Experts of a small language model: 14 layers.
Below are experts of layer 8 (counted from 0) of a mixture-of-experts language model. Rows are named router (the router's row for the expert), up (a neuron's input weights, with its number), down (a neuron's output weights, with its number) and show model dimensions 0-223. Each number is 128 + 24 x the weight over its row's rms, rounded and kept within 0 to 255. Numbers have three digits each.
Before each expert's rows: "comes after" lists some tokens at least twice as common just before its tokens as in all text. This comes from a sample of Wikipedia text that the model never trained on. Tokens count by the router's weight.

# expert 4
comes after: " |", ",", " the", ":", " (", ";"
router:106135126090145123156142088149123124103111159177085080146107094154116122154182130092115112102124107137162144132084131104146101115105098152160106126112156101133132128161133093163088096089113112102138156122156137118163113089094116097134138097135146088128128174148105129149113104083153130083119113129073094162173101123107108149107114139148102130160141152094117145085085114153148140142171171113109124132113127144124146146105115125114121122164105124160183153100142135118117137149115128131126087121146151153132168107119109107138137110106111120127173141130103160130113130133100135141111105104143090105176094140166146156125162143143136119099129104122130160094173150114139140087133
up0:085162134129163116130133107137114109125110141119124138158128131155138120120145109148140139106167116095098119133154149070114100142114139154174177142121158121127165168153158116111154093125170139151156083132101122150094122147097126121090117072127138090146179163104170119155107139119109117139143136103108147114124103124119136136100090156174122108075137162088110146138141145090135128120151144122139107128130163133117173117092123124166157123107114137124117132126173120130139175122103131139063085146117096148146119171094122121142161120079099105096100103171159158136064132160138128137117120131136100108124098157132124161161142116188122120120149124128132135116143153118112109127161
down0:147124098175119162095131102149117146144110081131096100102158110077093163116205085157120149140162153150144105144099146096075134187143111121127163132119125140107121107088150134140116147128140109068128133080152165148155114145126185136136153102109135150111134136150120150141120113113100132137131139111145153162097109133123130107143110083139105121116137144163130181141149149170128133108112119141126122125130110161122135127096139090141079171130136109151126177107164121045151136111100098101127109137170124109131127111137155143130147148143130110146127139125150135146126105126135139156124101123134157131123156116109120097105086095136131130134153128142169102135130124098107080136074

# expert 2
comes after: " the", " The", "'s", " his", " this", " their"
router:115121161095170108121157118117140114118113154155108119126115123174112123160155128116101096109139105160145142142092126125118126097120147144134117115107111150134127131143130111148081125088125100122163149095148080144137075117079106113155142096164098110142146155146124129145123154101121108088104113118114094123146112142102086148104068125149143102152135143088150120107109116133180142101132152115076145116099126162102151155096131100110131166154107142113161152108151109086105120134094137154092119105169121128122154111052101115143144114097136128148156144149072157157109113114097147146124136092126128102153114148139142178129156172147144119107160108107120154102166166121146107089147
up1:111120113146131137129144135136125143072124108127129106153088123138117114132137122091120049135147108138142111111121110118151131115124159154139155121097138065154130125098158100119153124133132116163115133089152123134200142135186120166125091112127154118138160131144125143182128113123114115125138110109088087112125115160085129126146140092119123135150121165087129116118142137116129120123154125142111127129124128107078183144147089127115104131119140104119121094129154140100111105115131096146171128144100127153129199090111113166091121085144149124115135125077131145107114096113078113123127124116105071129125121135132131150113099132111151097139140113108145132036156113129115194154129
down1:109121123116134127135128086152145135147107127118122142108102130121138152102134126126172086107138195110124131060125120135100177117148151097160140120142135122140097134168103157131131123152115162162117128175093161181106138137174130143105104116093109150114072145125118143121138126155143152112109190148124133142138112128137125043132126093131139172143126134151184138157129137118100101131129119120152162120110110121137174155110091152124132136077121111127178144121097133093159129129109139106141172110152146092131095073111101169115117144119136113157095142073131110120136116136157127151072114092138102128140112116150118119143150136161113101112156129114103131129154095137129134160151

# expert 22
comes after: " |\n", ")", "0", "1", "\n", "2"
router:099117128113170100132162101122112079110078136147123099108119084137117103163170122119112106124135128170128148171106143092128119098106104161156107127093114122120144132149135085185109106101132109096145162095163128136139098083116095101153163096149138148165121144159115107130138114118128126106094121120107089142126077121101111147079129152160106114128135151100151126101091113142151131138176182095079148092117121137099156135104102091103120137127114123157156165101138120084117137158113149124095115111134123160131141104100090098138123106117138122139173138147104137140118115137082162146140136100137146106160112109140160168122132111118130100089136113078136173114156134112153111133142
up1:102102152128145151109130103144152136102136142172119116136068096121127090175099144061102129080133135171141182136114124132141155089132098136135138125120130107121136123160169138113140124129122103120133126106114131111167142142070117135133133106167125115116148144178116127123104102097116150112087131108125144155135130130146124142105086138176132087166147138118113127120119092133130157164122139103129143138136126166106140189138117142147144122108123163108190126106127099069113097155142129122112118084148118140120143096095086113154152053131133165154124136110134174172119113132111146113136124114125064124154121160160168156164157168132125119134115089135110111126145114109130142128121
down1:099139139141135168092117137150139130115137135126128123149067088142086108118135115091141154145140166166111144157134174117124115102177112089128164148107128132134122154119109131132136112151099161116141094121103141155113150159126155124080132146102170149122124146060096091125127134128154100110129163129115169144128160116155146116085135150128135137108147103154142140122131144153100121088131129169137105114152132099106096094152119151156109112138136116083124107162122178150110122148194154139102121091129119099140086125097133113167135106051144123161110136108129158161130107135103079131155149129147139119120102158117127167117124064111105126159110104101159137136111117153137122113168

# expert 21
comes after: "-", "\n", ")\n", "\n\n", ".\n", " •"
router:098140144107129109120155107140123078106143135158102125126094113121094114147141143148104126096157083163140141153138121127131129111125101142139106116091130101179098182122144118169151090121122111091150157111161109109131125060133126124130135104148101114169162123172097111108119108129135158119108139101121098122125102140138087178120107123161135119145136158085109128081131134147143130121168160113077111104090133161117156145133102087103115134142124156147163180115146116136126153148129134146109114078157157134122146115091094141160113117145100166156172132126109127175121148117101181163137122078097113088138088136154167137139130157128136105105129076104118123120139145130151129128163
up1:164166121106097114133113085116097067140122113107137113133101145149131142116141150141128099129097116167081107135143172108164099123105128173145141130118147119115173100150148114113127128096127134130137090133152109176132111077168147135146155120125127124173167112205099131147116167099107149097131140170126117106092088122093128148122131167115145126114101127127115158125140151144123155121149105136151140124125165168134076162133112095121115165117108108149134145123118112086121157158136147174102122132156087144163182138082124165119108143121157104068140108140098116122133083123134130158121181083109091104114112157122121137153133120107146109104136140143137158117117131136120120122101
down1:143097112119117107100098119092130101141158152131169138117131101130091129124108108085119162065128110097149121120118128122162135080104135143127082100099107130139067139119150162104150130091165138121115125130118130160121068117111133106145117166113168114163139071096131115155141157164093107134140157100152124110107125113141138157136080111144118120144150091144119125174090083147123144162124152077109125145120135143143147128121115151124162127128144089127150110116130183117136109111167146137155121125107136115120165139164102127160103146172110127092144154153144161119126120108135118105090065100139123075150139105142172110104122123155108135092153120111154124115152124183139127114149